config.yaml
num_hidden_layers: 9
experts_per_token: 2
d_expert: 96
normalize_top_k: true
balance_bias: true
router_noise: 0.3
init_std_router: 0.0397
norm_eps: 1e-06
train_tokens: 622300000
max_steps: 6610
Below are experts of layer 5 (counted from 0) of a mixture-of-experts language model. Rows are named router (the router's row for the expert), down (a neuron's output weights, with its number) and show model dimensions 160-319. Each number is 128 + 24 x the weight over its row's rms, rounded and kept within 0 to 255. Numbers have three digits each.
After each expert's rows: "comes before" lists some tokens at least twice as common just after its tokens as in all text. This comes from a sample of Wikipedia text that the model never trained on. Tokens count by the router's weight.

# expert 82
router:120116117146136101119137117149145126142126136154161168127113150146138137130124136126123111096098129135077137097138103159135123118126132168131199154134123112085122119131153161172166151110144093124081146131124111128085122154094157153145154120114113176142137136101106111128129149113133140120152115126151093170100144140101119147106127165163105102092115106149129144153144118140145137100145122119186142154161127100123151110114101100132095110122143145140084137118138140165144100152127173
down0:138134139105164093121185105086122132084119146130134133076149106084162125125149159159149125152143111131158105155130118125119143157096109122114155140083141159114123180148151111066108112151078161086146145107116094139108080098118120123107122120107130144127120115116137160106097135121105091159097127115141113138145166135125135127149167145125106097118124096145122110130147138092128134173149083115106140094132133172111130125189138136136089132098113114156146172156175122123113153103081099
down1:080074118111114167116117123103147155129122113173125169065079147137162116166150118120111109140121145137133126142168125114132147142088112140138147114122103156119116183122062154139120146140138131080125121176114137117148104175147161140148167115126154158114138143097132094110160158163146138131114140135140120121144160122145148098101146185132149177164148101115125132149127149124142104112122147096144115134189137126120120089093123121160133120141134130144099108132115137141188138160162143
down2:159103105117147181083144123138156135118154151143171094109164128136109136127152157148086148142121104150142106174176113130140115141170104138117116104148133161146134138124096115094152175186152115137123101099084168112131116170138115163122129173136147134123108120120127118156139102125129101108138107130137149098104144198141131094149145163121095085132134157122132132167110124102151083123136123139089140165126150138118131115137096173188131133092165134160142113134115123119149138142155121
down3:123144121126150073179102124131140148124124121150108150142139145086103132152158116138101123119119104127126148132130095139168105100130136116139099127124138141103104162099098130110093112153182101121144116138074103101186125105129161102116135114125152144092134169152136076141140145117107095152129129162164117133179115063122083115119156111121144148158117113155145140149135131066097181158127128166120132165112127141141104125107158154157131127110097094105148110152103121106115153079135126
down4:108113135120126134089168138154098144152161131116107084140122131118138116098102118194124108136141149122085145182142117087129114092120118132142119154105125174122120137124153147128111096107101118098100141133110177103102106124132105168146125135172083154123097150112170186152156071126088114122153135142119075102120166146098110091100102117117129107120145103130177148145108101123130155133138047121115108131109145126152135138116137110126129128163169165126131115118103151093117104127123109
down5:111171123101110131153128111132133164158135126186112079132168149114116142132093135100102086136101108155083187121109136087159085135068132101119137066142132116132125142151105158131111119116130098164142146157106106147161147154151160163136159161169113124141140135120088112127150118137107128106146087098141170157130149162108141137132164124069155152140121164115147131147122150116086139097173136139118124154107128088114139105110104114135137142118145155097110120107107134120116093138150140
comes before: " of", ",", ".", " and", " in", ".\n\n"

# expert 70
router:152141174179137141113114084106135102160119161137141118097137139105110147096117130086173117133135111132110166094129104130131127115118112151124127159124106108129121113090123175177141110113161129106098083122161100103140141138149138118145143113123137210166131116117120144113111152143130151137147118137133101137128106137136076091088070125123131128064127159113109156133141077147175173136135119146150143119134113156138160119142119102110133070142158122128137124106140199116123106146164126
down0:120134134118130134141142152125143100144109097145115085129090122160136138129165150159114069151088140121065106151129114090113149119109128106099140147141121095156076117134151107132159156116138144134134126134130136136153110090112133082177114137106105079097148133153148077133137147103102111130120124142139074104163147118155106087121143141174126137132126148115119133141101125073148100116132148180087118151176090130133124164146164160121143130124107155123138134125144152111141108119151154
down1:122095132126126141138090141127124154136129112150101118125153135089188118159160114114131079117139135141099114100152124097085141172126146119106124144100093121119112147108148123108145122147099131114107189159132149097134097121117134106123132130124134119112127069195118098112134114144146148169134136150137124151146125190114116099168139169130125179123122113132088096167115103065135102104134119111109129145130116149139153111145141122183123178104121106132122152121128130145099081129122129
down2:110128166151130141176140124101105110119144184138119149125190098127147131138165148156125134096138138104137143114072104114133117091112095148177146151143092122163163105111119124116151132157107130178134148116140123102127139139115136088161138177123144120113131132142147098144186095106151093129143107118176098163132151102088165161159134102143115105153134142105156122145153136101150139128157149098145159156117138111141123128118138140097097097125134173090092118156104143144141074133137117
down3:121143156133104151122108156182105109159124136090119140114121115167139148132135109153106119178133127115134084145098167112161130080110165118108104117117111154115113116145135119125059113117106108137125154101152138097143110100176106100155135105091146109103151107097099153135104135117151175161108175175105124123130150137168132120096166119127134111118086148119115094086106109141119142130135182124134093165131130100118130084114130141134155142120137092131142187106120136140175155142130148
down4:183133134098120118144140092113104102120136112169121114126135128077109117079121140112148140159131120165156146065141121164118129120134091118114153099121169088095130104154107163198138153144117212099154123118146145139089136139108182115161124099123146100155113103115150141131129132161121139083144123129137145134142080116081144153113076142135147098120131116137129124172129138153126104160134087109145112103135142150142135136144136109135125143140112156149132111124113141137123109116129147
down5:165113114103199113092100156129105137120120116165137121118163140158105121127150159090140129082145124098109108146100184122120145173128144130104137148118148108115140113126145176109121106148123159124126118156125154134129107157139131148117118089138076184152129081113134122121108149141128139151108150167083091145109082105169121124140093165133133168109120160126094115140114135103120097119137089116138081102118180170111089121106121133129157112116136115098198144109134112145121141062121145
comes before: " was", " is", " |\n", "1", " had", "3"

# expert 75
router:108134149140126122121138133127118083130150170111149115121075098138112107130113145120136095149112112160121163081137126160132123101183112166131125169142130137121145121110151098150179135110168131121072128139113118117132125169133133139122174126107130172132147144143164104126108149082099100150152115150119067131124142131094079136119140113126124080099142130149104155117144118118113135108157094157161173145140142126157168115123117099074098130173164173127109075111147147155152147171135159
down0:111135149111147129108137170141117129139132109153130130112115083142161140118105130147126125102128145123126096116100133110151092199149128127131113139114105125117173107158125165157122140127108168125145157119091108090129162145135079136114078125111125112136149110125095152101128149127148118103106095144155154152076120112134105102106074105178090109107070151104172128121089143124146147143103092129123085112115125110097128111132103136192165126126121166119126117195094130099099109135145102
down1:147134128141133130121168142131168135147152126095153097115159120122151138126102134133140096174108155130127165113123146118116130160136114163116115183178119110113127094110134149084133113129125111165089134134121119133179151114115131126130141132094132098163152172154137183158110133168085185092128180087124133113152126162142134104082115127129131156138166133150088118134176111104131151141127147127121157142074124116104133115146120095120188111124118120123135103172120086137104117126168151
down2:110094108154113123108122135133133113128132166065132121149104128105157145156094118075118157170116112130156125147095097086133092166092157130116082110155077139120142136147140111132135124131137134149107144124118133121163105175119106164120085144129115162116093215133148123177156089127156101110124143102151153129131116162114121084132086083155100164129090097105115124104145118156123103079121170140133156121086095135133114143132119116138143127101120106134150130140127155097139155128178142
down3:110122129107129139162136131147156128168122100118121127142143122163110112151122099125097160117120149108119159104102116140152105144143135122143111099136110173163143125135137180142175185085176119136126136133138128090132169102136113136152143150178109123120121123145099103171142126123108111111122068099142143132168125127133082106137150127132127163147091142129171164164115121102085133082102103128132135107124116099125156157138135146132157126108120155108117125192123139151129156184192098
down4:119118110110115123121119130133146157150107159138093078147177108140151185152165122122138159096131127147122168114139101125149154154132158083115167134157144132122107135135113116138179169138101137172100163107144143105123135138140139141127152140148135107149155128091117130149125110165116152082128088078111166153152109153136121125148099096139110098119132132113147124131144109161143110135102174122146120110071090093082151113074124153135151114121102159134106093121148145144083166071166118
down5:154105115104129114123106142102139149124129074149133172122100174138141093100156146121136144168105114165120056154128139129073133124158102127118127167138082107090129092131135141101103132138115165155151135113165129164133121132131116118141131099094101123102121140112157107122139157123194136129083113122155108145145106115093143171169117141185156128137130137104115142127129125103169101159100129083083146128118135110132152140129129133098066171091129102161122154147072153114146133129118120
comes before: " of", " was", ",", ".", " is", " in"

# expert 18
router:101153154161119112128135139138151148147144127124184129095078105128124149136113141115159144138085123140063106088167107152109110162111148097120146142125133087102099114087165132175140103123120136135086141137117103093107179171117124123113127128124139113136148108173095147107132160095126134137171077133126108126096130136078110110117116129154132122113114172108134154128146100106108176092129136122124123120086116111147135141141120119114126096142112153082104124113120161108124148119124168
down0:092134117152124137137114105109125118117124135101091152150128106184070126123084163122140143109142155121108147170120118120163135135118152129110089146120086104169121087145109134083162103083178095121126143132132121114129165112094114183147172137145104101141173139135134118105147116119091103118154095154114118138135150150134136150145107139127157132091150111096141171108170095105151160157131125091152101154151136150140158084144108125094103119096151148135150098125113129156133116134141151
down1:151135124101084133082140115101169091171134143128148120135099189111140132155167123081167120125118117118064142116095152119126108155111136111112082106145108137149134096176175148159125118128131172110132128155146132103160142127139143157132141128133120155149150094150135136107105120139124114107134141123102152116111101200076114100140083061139121091153133139099088146123132115094133148105119129132129157133130112126148153147089130152067099121133133118132151164175139187138135123134135090
down2:120140091132070104151116114101089140105131119124130161106099133155138122148114148152124128103101119138126141140117153099115135114145142154155140169182163148188133159126112104131127125134131130142123154173125120114083147127098094120171134168101098127132128120107114146161115096144109178131147107107152128124176123143114134146096166159070134134132114123115156109165124175160132157172107107139138107136148086098134139127147126132102067163130145051133111126126107179147146131131139139
down3:116117149110142140183170145111125130129121088124115119151095131108098184104123135134091159129172127106119123146098175107111115133114087029154117114119130115115148129151109147142144106163126136143149125127107123133161105161142142124146102104120149119116144128118155140152102169085137118134107158101108102122094155136115121095107109098087122121177155109139130142120142124181096143103120106112096113115146127116133130110110103121152109101130115060157121125115120161139094137107110098
down4:113160098130140129138136104115116145117170153116129119143126108105106118103150156083190078094081131104128098101140083099128143136112137148107138089119094094062146136121142129091125107115160095124157123114139175144094146150086146112158123143140145155121136098145143145147190091147111095161178102140130121131130138101133126156144133112144128105099107118133128082128135145145138102122116138111141139124159159128122170137132116117117136153146102141082105079108109113138128116101148157
down5:129140099147140151160138143092176154108134126151099172126137121147117104134119119172195115054121078125158126151135121110159178185134119139139104147137113110136093109174080140088111161100167095147098131154130159131120155107107129127123169123120140079123148110147102136122118100102147132163154129130140118128145157090130095110147110143150158118146113108120109147118097147123131130105127156097162128129165138120124152086105134105146127083113161150126157119127115149119143191125120116
comes before: "-", "|", " •", " Born", " Country", " Coordinates"

# expert 85
router:129142159175120144114144122138152103130133141150134157120109148122125114135128114093122133098083096129096168102125097126109138135094167115116124113140116107132122111117147140162121167106145150148091118164121076118147165156114133199136155149123119201128146176145124123095113139076139129150164111122126099153105117100118090119104123144100123124090120136114076126150114156109133163110133084133150176147144149144145120087171124129095103113144139134102102110104140163166138146109132155
down0:167114117115132072159144105141100134121137065104130116124111153125161159089138139140151126091097128117118086149144127074105115117105137134172156145152126106145172123107122099121131121113140139140103134120142092155137135116114105122128151131113116118141115182137117103145141073111158172137182121145134110129163128164139133155139110119111083146086122136143110158110130151144124130142172192132141119110133132061132191157096126149103131097119159119143132145127138157081136146144114110
down1:087136133105110132114091154136104112126157110125091096106168118136080117156143154129093141167126128113069141136148139143118086098140151117109093148160129134137118127162064124126108125158102089121151114147104116109079151104141158112126148134123130115152115106128103150120129139158112106177131114100119139136106122131113148099130121075143110117130115138118130099104100102149148140090198164162117096105123141112121149081152104117138148113145148123153128111103141113101080119159132100
down2:122163144109101101108133133127093102136109168115138125105141117108112110155137110138116171088119108116130130104131109100121117085109134136108173101128138139109166112125126117153137107148092177166155140120115127148129167151101160159130106111141097130066104182147089122180130096132158136175166142128106121098122140125096127091178119118124167104118125123171119111115157173146089084147099139097103127154133122129132089157136151188149123085184104125144095148135095116138115162111097155
down3:127145147107165118142158134125107113070128170142131127125126091141122141121106140128132093122135121111134132065140093164120104077099076149126132088083107138093102109155108132133119130131103104144126124124099121128158112126150169116117119158131130111128108142117143121139120131155138086141162148123093138146091125134140123146147076144189107117152132136163123118163102167155157127139126126110187058155112152077141132127115106158135141122087132138142111154154115111102105111153159107
down4:088148160116134163117110101099077173183149154164090148145153139116098128138177154127124146129144122112134135166150152120090134138084093148154069133122136139161122150119130122111093132126137121090150134134158108109119098132142105146098146139145144135130103112129150123149128101136104127113141146136174132114129149081092146129104148115159122111133152138060093113112105114131174144098114141109094105100097142140143155130129099116139150092108135113173104129137133115143106134135089114
down5:117138141124173145140156160134118128160151141170131121124093137129137176083126084186138132138121117105112091149199101148111150113102124119123096114139152119130096153122137100141164165153136079128112097111151113139145106093125112108121143089143127116128117139089112100178129105147160120137140174134140108132150108165132137109120108101133104115133142134132132157075146107187103145125183136137097115139135141069114120146121167158090112133178165133162103140139125153123151150125149097
comes before: " |", " ", " |\n", "1", "|", "2"

# expert 39
router:105133136148127161101164154113160109170124148121148172079093131145141144108167115139155104124083114103075160099140106129178135126115126171144137145118108131140087135137142113155148148063142129110100114147125108140117125163091146140137140101114089168156162135120098135094096117153140127156148092139138104117088084169094114116103111150129078116096133162126102143129133112137111146082137125158158149162133143162153138116132108102113109118113149166127098125113127122159143116170116173
down0:122159088113142128117120138098138127092149136138137100134121165137147104127132120173110142170074130099152131108090148130145152130132128100137097169147140103141180150097109117145120177144154107130122154142116071093174149111117109101120110183086125154121117065110133108123147170098127121115106105122121099138133159114148117131090128125171136099167120123167145119090171157106134203194109103130089102122101088134109130150160132133120128115136134133100122121121128094130140156143120109
down1:150166132116129118129108083139085153115110137172100103152190086153140104148133115106126116150123110166141104145127171116117116126076125131142126147120148083082108156112127173093111106187139136124100130134167140145108146111112142116129087141124172143082126132148151105068122142102102138136144063110104139108142153150139141145132124157076136158122116090134092110111103130129137150161125128146135153136119103124130133106097105112093141107104081105132111123105150145078103119096138101
down2:128114148131126140150119099131134102172145119091130154081151099134134106107116111114116094141144118131151136151157109139182107121127066137117088088136130098129122098110124119071135125159154136141093075122166109141107132150117116117128150116156130107139166090143103139130131110101134149175132153117078110159126142151138125111128123148104140131085150147129143068129154132160186128121150154127090133126112120138123146090104137101106129170096104171147129156116145100156155114135137125
down3:089117116153124139132180111147165149139106151120174096087124157167129122136112142160095110113121083156116160159102133145108116142067068174096174146157137146148116164163180116138125161147122141127151140125156128144141093167128135135157118121111130105136116128104139165088118115138109112102157126116098111120143146161142141132156133164140079132147150114123116133123152090148126104074128138117125168177105093110145154152124105082127126132102101130144117139122132149116121095111142133
down4:139100120150107140131098126105136099177138155109126135111152125186108106157157142118099129136117136116113173149103154141140101102140046111135121122133116123129107108108118128150124129159121113158125091118142108137150088127127121137149124115150109102151185142114152121116153125136161111152121153165128155123141129187100148085151143105137111119099110124129090115127142099145136100140176143149146120126109095135123120158153091127088161138097140120168149149123112095151111105154133143
down5:105147139133109093100140101117107148162146125171142125116143154085142121090128171149147085095113119129139108175161101151084109092116124095147111079085150104094116160112108080158100149152147149151126092126113155098084129098118108107145143121158133133122108121136144124119135162106106105162105117176100119143079132107121116112100140128140139104096101173102097120118080100099123115100116093117127094125160137132157091122133132145128124101143120131133140106146146170158138104113131141
comes before: " of", " to", " in", ",", " for", "."

# expert 8
router:107119143115095150128103165142163118126150120102133166118132129149136095143129149118130114086087143150091154110146128149117112135138137113107122144174129120133097148134169138152115116110132124128077138141136095131094146167115152131134133113122088147170132124108151135088110153146138135148143131135114095120110110156089117102097129094124113140066114152134124152091177093104108172109161094172133175161123132167112133091138141134123093142124129128107122131089101145104068131138098138
down0:069121121136079103129154117148134145113129117166171152074100119148096148085105134181140112160142156103159129119135109119167141119123113118118083129154126145170119137130076133094139118096102125124119153121127125101119117135127119130077157135102162051111132119101116144121134100120110115128141145168144152127074151139128123139131125145188144100150165182183145114152099110121095159122151127120129168106154162125120166164148102146120110118141103140181127121160141093146131169149135135
down1:100120091141157154134125137139133099127105133114127132131117130111123127131150211135129132131106112123128131113077164104122151113148117130130133152126105107092125144101108119100140115103145110074162100167099125081129146115115126121120120131138204128116155151092145110117145144120127135104120130158128130129127134104122117113187130113152143109146115137104117101139083110197161139091118102110128098140088155161092167184122129118123127128113114112165094097110169121146141116095123142
down2:123156146110172161143129161133160140124130110088093113114122132144097146087131169129120164130127124116126132159112113126129118148156143123128132145154140130164171097138124161146100137142115107159134131143102105089167131146128095157089147112104101120126116089127125141146149130151116194138101159100103125153108117189142172126060147169141095129159143093120129134109176151147172114163089126118111118113144087130140109156152122135074141125107084133113176144150104136140150125142104095
down3:086114107128175084107142143160148122144122157138079117128125135123135097146169124134108120150145153112127149127141130124127135104145148121109113139163089129126138099174110161129181153121165109127152149137128082127157091129122116145133140106112166110107127114126142109139135148124169131127096119117134119155107110123083105129134138096147093156158099094118160142124167146110127156134090097119098125116132107140142086161119144175112154127106151101124141105152144144142119095128157120
down4:093162158108115102151127147093124119130117119093139096164159162132090125153162136136114119161137154128105122160133138134149135103132104139098139137099103134159119154099083111099103135064141093115054117094123129112150160138170071118176118118135089072119154119091094120154133141093136165144120140117131143093134143113120158124161149149149130118126125134139137113135102011112126103137170125153078094120178103087109148127150124120150124132153102136155175155134148094126140125164131097
down5:146122102152137147144102118149131110076118171108103138124134148120117125137149155134118111133105095176159168145098104115129113115053123113143092094152153116144145132171153159134076137134130113129095105123092117149168108130150130127088127155104105177123152143131116117122160133145114117150137130146096096158125163125159132085140123130146116127114128161137090127124130163110185132096141124123131122151121132098132161102174115147120151140100143136127114096162147092104109145082164140
comes before: " |", ":", " votes", " Open", " Singles", " No"

# expert 29
router:096162149106128173151127111141126076133134144128125146125097086105112124123132135082120119081095154141105158052177128133124143130107139145130132128101101100137134136114131156165162158098119137110092131131125088105127142178096141143127141088111150139144181124148125131072124096100145138144184105127133108141111153116113093121080097093143068100103140108108109121129124129143131175116160102144161147125152158133129147089124106075125100110140171134093077097116141192128103135129109179
down0:109122176115152137136129122132148138119145125107119119093112133159115136087152159113139112103146118127136156156161122127149160182120135109150114123133157142157130148162176114147155126094149133111171130156118139131107099129126129104098073171118156137128115118081143141125111128101132139106134140131145068112151192117138123147122099117117151116126151090154127151110097135155101111096163128141159156092158115141133145078129058097114123124137118168169183124169163134084124088098166109
down1:143118127167115121132113164098162128118065122117131122174145170069167175153126114173104149120116137134152142117094143100173142125131108195105130139141098120110096111112152113124150105149115121109058122114153061159088140164125119068202123074107099134150110140124150107153120113151116122138117130138132124096116120120154127132134099156127142122155123162139101155140131092126192135094101105108133112131115132100162107129147175136124133115124103107147130156127137131096116137106114143
down2:128100145142148144114131146146137158143114143136140122121094134158134148126121101136103145084129159126162140133133165106186140143118094074119116134153117148161162150139155127158135109128109099141104132136118145149160114130149134150090098072103113078152154117143132140130083149143132119125146089091151099145097202121132145131166169135120129142151148125100128145070094103097060116109102131145093109097092103159118104099141155111166137154087103148141090152093130151096141091151141087
down3:134140137079171099124110156120139124147119134115129132170081143125094118111108163135124121146087141178142124110150132118135128079163137126172146086121113078137124124079113091156113148120147145120050131135112117123156160157070148162147156114144105118155148122162150108157171124138145149149138139095117121124121099101159110080123131134160094120089155138136094117125118110107106134141079121123103112130191146093104116193150124131123140098153133138126199177135166111166105162164124119
down4:131123133119135108121102118154129131090125145116129143104145179126108150125135129171095132137129122121130094176130169097172156136146144146138121149130167132147126110120133144090123135105150165135151166144153192153161138122164097119139115107110155139119139130142121126121127127130133118142120128159134094156134170121120102127136144102128091143128140084129157110089111155091157141154111162122151117150086139157099144133103097079147136125143134146138091101158139155091134108120147130
down5:128106128144113147148110176129145141133109105108143134131101150129135132099119102133123157117096138155107120113139127174113120123142147146137136103121113076135148158126140128125107124164142112145106138145142141130105143150093149129155117086138080130179143144132092121111110145193108148151118189102110151136147114171139103068164119139105117143137162133106123164125143091124131117127121192116131134134087123127126113117155136117133102107136127147097118121105104132129143144120098132
comes before: " ", "-", " No", " —", " USA", " A"

# expert 37
router:115136158159133164125130153150117111125132137106152161128135087115130136128112139110149113125090125148055148061182149121131113147122140147149134163117126107131139167123158150163125167102111126134094103179127104151145152127118109149134125134099116199113124138122137134097145115132159122156176097126151078128097135087097092133094107120139134101074142128112094146133141112147169180102160111144131156164148160132121132089145121117127120128113143152106127133132094127128100136114117131
down2:142085094098120145156095109128136128125145097160125117120117078126127115149147139128132119076133176108149157128165126103119125089130118102164159160083125133130110160118189141061103157123121121088137121126131133183104102116117155114063146125143093129093096110100125116110154106132171112124132115144146103110146186136094129077126101207115143113102122096147093120150108125117119105138131135131087114102146116138103146096103131116171124135123145084101143131159112126118116117155159119
down3:089138123154098139114107173132135163124088160142129187142115111104135117158133122159108112154119148134132161129145091111133147134072123122095137102154110134134101138099153101113131130112132091080117084140129127099138081138092102134099165151197127166116115159146147093101104147149114136127095139099103142109157138123134119090134119132117130157163117164094120117133126098084140147107101150112104105134111102177138132107132152144157148080162106127159134139140146075143154173119137156
down4:158116050123196139119062141123137141108097162140107114118125113088139103117149135113096101108126150123109138160094121117149141107085144134159129132110158123166134133136088101116131139162117132110137143123184147068133106155140141100137145091122150114120135148151134102142150139125165088099108098130067106170127137146160152135125108113134111161118110083125116079121139172117115161133104152114122135125140132105165150145100136125132141080141099160096110096111104172152110115136140110
down5:164142104125117133119151149162153151101174110108104131136127136090154154133114130101096108103101173114133111092160144127107154141131132122106161094155125154168150128169119120222141098145182167128103114145081167094133137144115095137108141163090129112167148156100125142142104128116127140066123135083142137119149149150101156142120130145115101157130113123127089127157128120121123172110117134169131111137144163166145169147157089114180139160107100132121098145083098116144134091151118172
down6:147094158100136114124118116161155159147111136086118161142113132137140124132142103111147162102104141117130117144106141114099107116129110129152150122128093172142111142108140111086119117114125146129101092136135116139149166080182094053092114086121129156091109104134124112125106172148113137131126095144128124136084107107154139151134177089105168158127148114146159097118129134119146137146100090115139101159112103179121076106124138153129125141120064147129126170164148132081130127172145139
down7:168107155155124093133159147115128087088117139132141135123146098139119176102155107146106144170128118135149102111129120112136125142112142178137178131173124146102137092134133099155150148114128154147139144128160127158146139127148071072088125121093105127116129092123126181088124153154116154108127122127123110132091130115110147131143090128131151133156126097139161113079140179133154156117106133119161107139113111175123127126122133107121109156133144138117093136173134149112146127097129113
comes before: " ", "|", "-", " Nominated", " Won", " Yes"

# expert 13
router:108135132122136129146127159133172131167133146131115153122136112104130107160128114126141162076122110134097169101132133102147129150117156123114143131125119116109133128092123093147072141122147123107052141129140065119146134146096170136091166105117177167143177126168129109092136099125119109155140082092095103137151096148101102101081108119134099092122123137140132127101136091081142132118143137129139148171170136159105171088121091120140137115110160149119142087115128151119115158123127183
down0:118148096088142115151128076085141161141148118095165172093120131134111136150121117143155180119130093117103116116147098114128097140097125124137144138100113113116147100058149115147112126167089123121117142112154120084126116124070127146148156123144158173146186111109121127127154132116123134114134149150139152112106180165137093142146141136139113142106117153113103177106115129157147157101118164101113134111133115121110126138159133109140101106139130106141107136169163110100145103100155122
down1:144135072168100137106116104141120142107160143100124127141143126141083150165104124145131149105145098128107125168114146134137118113124129122113116165137117144143090132165128128120108094166152119136131104109137151103121120140116154180119140104147174155175137109136111151150113175132115122146107117156129187109115145131140123089104179068161105102107161127105128138131124109112142141111134165124125149160131142159141159143154131138173129135121171118124105048126171179092150131091102123
down2:159139122097128127114108122149132101124171154110084162162128068134122119129146123142126127118129126132138137090133128120145159161173150123125108122154136107155126110157137115151158132098124138118112146136127135122127101133127119161147082048144095158145105110091100141116123130105165154132078131136137108129120095122129144081126105099133087114150124118082117119113157117122154117127108089140091154145123113164113146082121141141148096105105147154115132143148120096126095142135120086
down3:126125138083111083074158116131135161138116190106146146120139136126110153089127136088123143101112120141110142141128135136159107159163094141111137146175119097167129135110158127175112108116125136162152126120147170134125141152096104148104123139165103125138155102152142120088148147127165118116121092167091159146116132149153140124138125163074092133121142163112076095150127094144101134116144060122122149120104129144121184128132101115144097152100130153141161089135165126127123090134138114
down4:126077118150106125139139158154141169110086118130149120121113124146105152136103128135151071118141140081122142128102113166120118104094133132125142151158099129139120131151122144119146113134143121088127071132146166119135117137132077143131110126122141173153135145103160131137104150094155104151176125177161094082140168173165099132101100073136138106140113113156127143159112130095134139107129145132166133150095133124134100096091082156098118137099129136117131152124135149121147140076130117
down5:128106176155119152131153145133123127127165088111116126123136141085154148173127166094131135118131128152119064133139180137091107112116132108127153148124160131119131144131075114192120100117093144131170125119150140131146145098099173110109130136144155146148144130151125145134169144062132127142145151123129139125175106135129132115134176110142127143155171151100075122118149107127135137092103149139099095097094125148133127142136149140137092097138093097140113125138115117089148112130100108
comes before: " ", " he", " the", " it", " they", " she"

# expert 26
router:100105127145124142162151165156129122126135135128156143109109105143137144141154118086167113097088139168097169058164109092107125155096147102141176132125107121141086093120160126160134126082122130135061126142117085116146190145104142124130132133125082182147139121120154120105137146119145111131160083154137131130077114125140100126122118132099100118095141164125094152097148123116149148118122089175166168120144135143140129111152134119131086144116120149109136101135099153134104147142129169
down0:186109153146136119158130134094132162135102126135132138122127139150144138124127119147115136159095096148152082141134122143141103141078087144117119087107151151100111134137147139170130130103133163106169140057125143124119116124136091111134112130118138136166136154165124118131113150147111165125116168129121114155119121126150163173126142113079155121181117133139136095091123141130128102140121111112162095155102113133095121124142164125169090127117171074147136138124141121071153130091165117
down1:111162104162110133155121122143115124144140102149101147140121111108170097139129111140155094089140127132145112098128170088134112087154159114160080174143117163161101135155105116138175116109200069126120128113114120161151123112121142140092181177111097121112135097136138103148116132091107122095151102146112098109189098147110120102139144103116162134089108152091133095098095116087137118111114089166150135118108127114150165127155161150164110133088101119107104175096143158104090142146127151
down2:140144143128166108125104113134120157207101135112136099131111148148122149132103090090130129131180102141093126205119147112115128093164106103101118100151149145107108169170109145136089119148158069096120147145168143144145118094121100138132110115138123081105173153118157148122142139128144146120147112138092137116127131152120156140151138127163146142166123136104097132076171129135138079132157112108142135084123126131174123145157137169143103135132113112145088140133132088078146121074167113
down3:116102135123116128142113162120107165173135127130117146120155153146134119169139141099127097129122153174113159094128115135119120148122131113126097166163100133129143151121156131128125162149104152157169146155123176173154147113159143142092121150119142126138078123138080087098128123175102132082141094156124111140101114126138150181126123145077142129157107142143130164151131179096165144110125134150153155115117133126094127110081170184115115151113123113124149079125128151114123098171149162
down4:158140135157116158165101173107124113128127141121128135101114114121104144107161138156098115150086096143130124144129127164103124143108115098177158090112154151099152128126107144095079118127130104155105104106159112118150104086126127139112135141066115093133148093129124099136142103141121110161150133144099151121147134118126154130145096127178136146100127097146151100112097162139106125142165175135114109124126119123107145093130106123176130136141170158120164113117148142143125109140133126
down5:135099133177139159101129102122154131153120117126140142131117119176073150105125139175135131142103128110128150117172121097091139100117119146134135075126145111139156138077131130114163179119085139150164147136130164123094123178153114141135126118114126114122104138142116150113164080088099108140099107148134177104152095178128146116137144130147117124096164156140132121152111110128115094137102141139090142160135156170121099186131136132107129138145121150154149144097155113115151147121109106
comes before: " |", " ", "–", ";", " |\n", " —"

# expert 84
router:123171145113120125133134114133161119122134113133121124112101110126171126145144124118160162092074119151105113114158127161152101105104122093157131118125098091127101130073123141164119160107126109120124122173133097140100114123132142139119149148122145200192146119136198130140161173083127105175167100115112082138095123112107104117090083109137158143111090139113104143104124140101149138089137116153151124126125142121108113111126110132146122097122134102108130162136151120122123123104137148
down0:160152130152114146111111138112107122183141168107121122147125150115167126154146126128117141137133159141170127114102111108103135047144096118115105125150134179139140110144128091076130141116111132118113162165081110099108126104163141145158134161125090106157132088164115148169139108120126133141159142140149123096145180096111184094149121116106122084128137135074147124098117118109122141147153141132117130150151122110153132157133157121115150118139112135121138142098148142126149127137162150
down1:130119138125151113128102138164101094142168147121160104160132092120060126111125123156108134127160120077125175156149134137150152117133097126139139140139111128078125115115149164134137123157088057120108154132157124123176136115103105120108119112108152089116115079113128145136156145113182137149108162147121130118131107143120110147132149123193112109132166096138115145116164142115169091130153132104160182128136137129111124115114100081129137131096137124159100092129105140069149135152155116
down2:094091131117085103119088109118138133133199105104141121114105125137115142178117100103129114100126179127095118083153149134145111116123130138131147143113109111179148147140122101093142127081119137145151128187106116111110125069115126135139165144098156117141109135118132099141172133123138098097141123159124140140122135088149103105128127111121107149128099131106149122158134131081093204134133142139159076169104104121164127180137119159117099125146131147162144136135117052154108141151081136
down3:139108120147167105129135145091112100126098139146131090164129110126151122127129123132130128090161104120123129155086054066137130151115125148146136146121116135117195162137136092158146141132060111103121102118147136162157143115117128124099120111109141093131114134103151163114128102160136153129118151112092115149133107100138140150158143133157136083125159109130154127115165130150183098135145121130132126084136126121150139105117170149118112161146123118112092126130168161106144102158146137
down4:125118117139097156153160127131123121135140132110144146120123083089097154090109144099117184108121152161137133126113145105181115113112096161141155090138160144159156134131110153114100156140131135105130088126175137131086132158138105154118125150117135118129108136124139161130160163111172125116129123110142139163126134128120120156146146099065127120103127166106127127147171165134103130161107101098103164180128120124148116115127085143085156070137164102113136119102123138126120118118154129
down5:142143122140135114123154126148103093140099103133099122144114123117137127093114154137104142085116114157144119114102128150152170131114158125156118112101161135110116124147143120096151143127126139156086134146108135129181106159123145092104139125109115130131144112131134134121129057132145149144135145090128143145128142147127120172129170124145133137113138146175131147085183152128123134121160137128142139102182140119140087102126112157104129136105127134113093104137150132106081135165120099
comes before: " by", " to", " in", " as", " that", " on"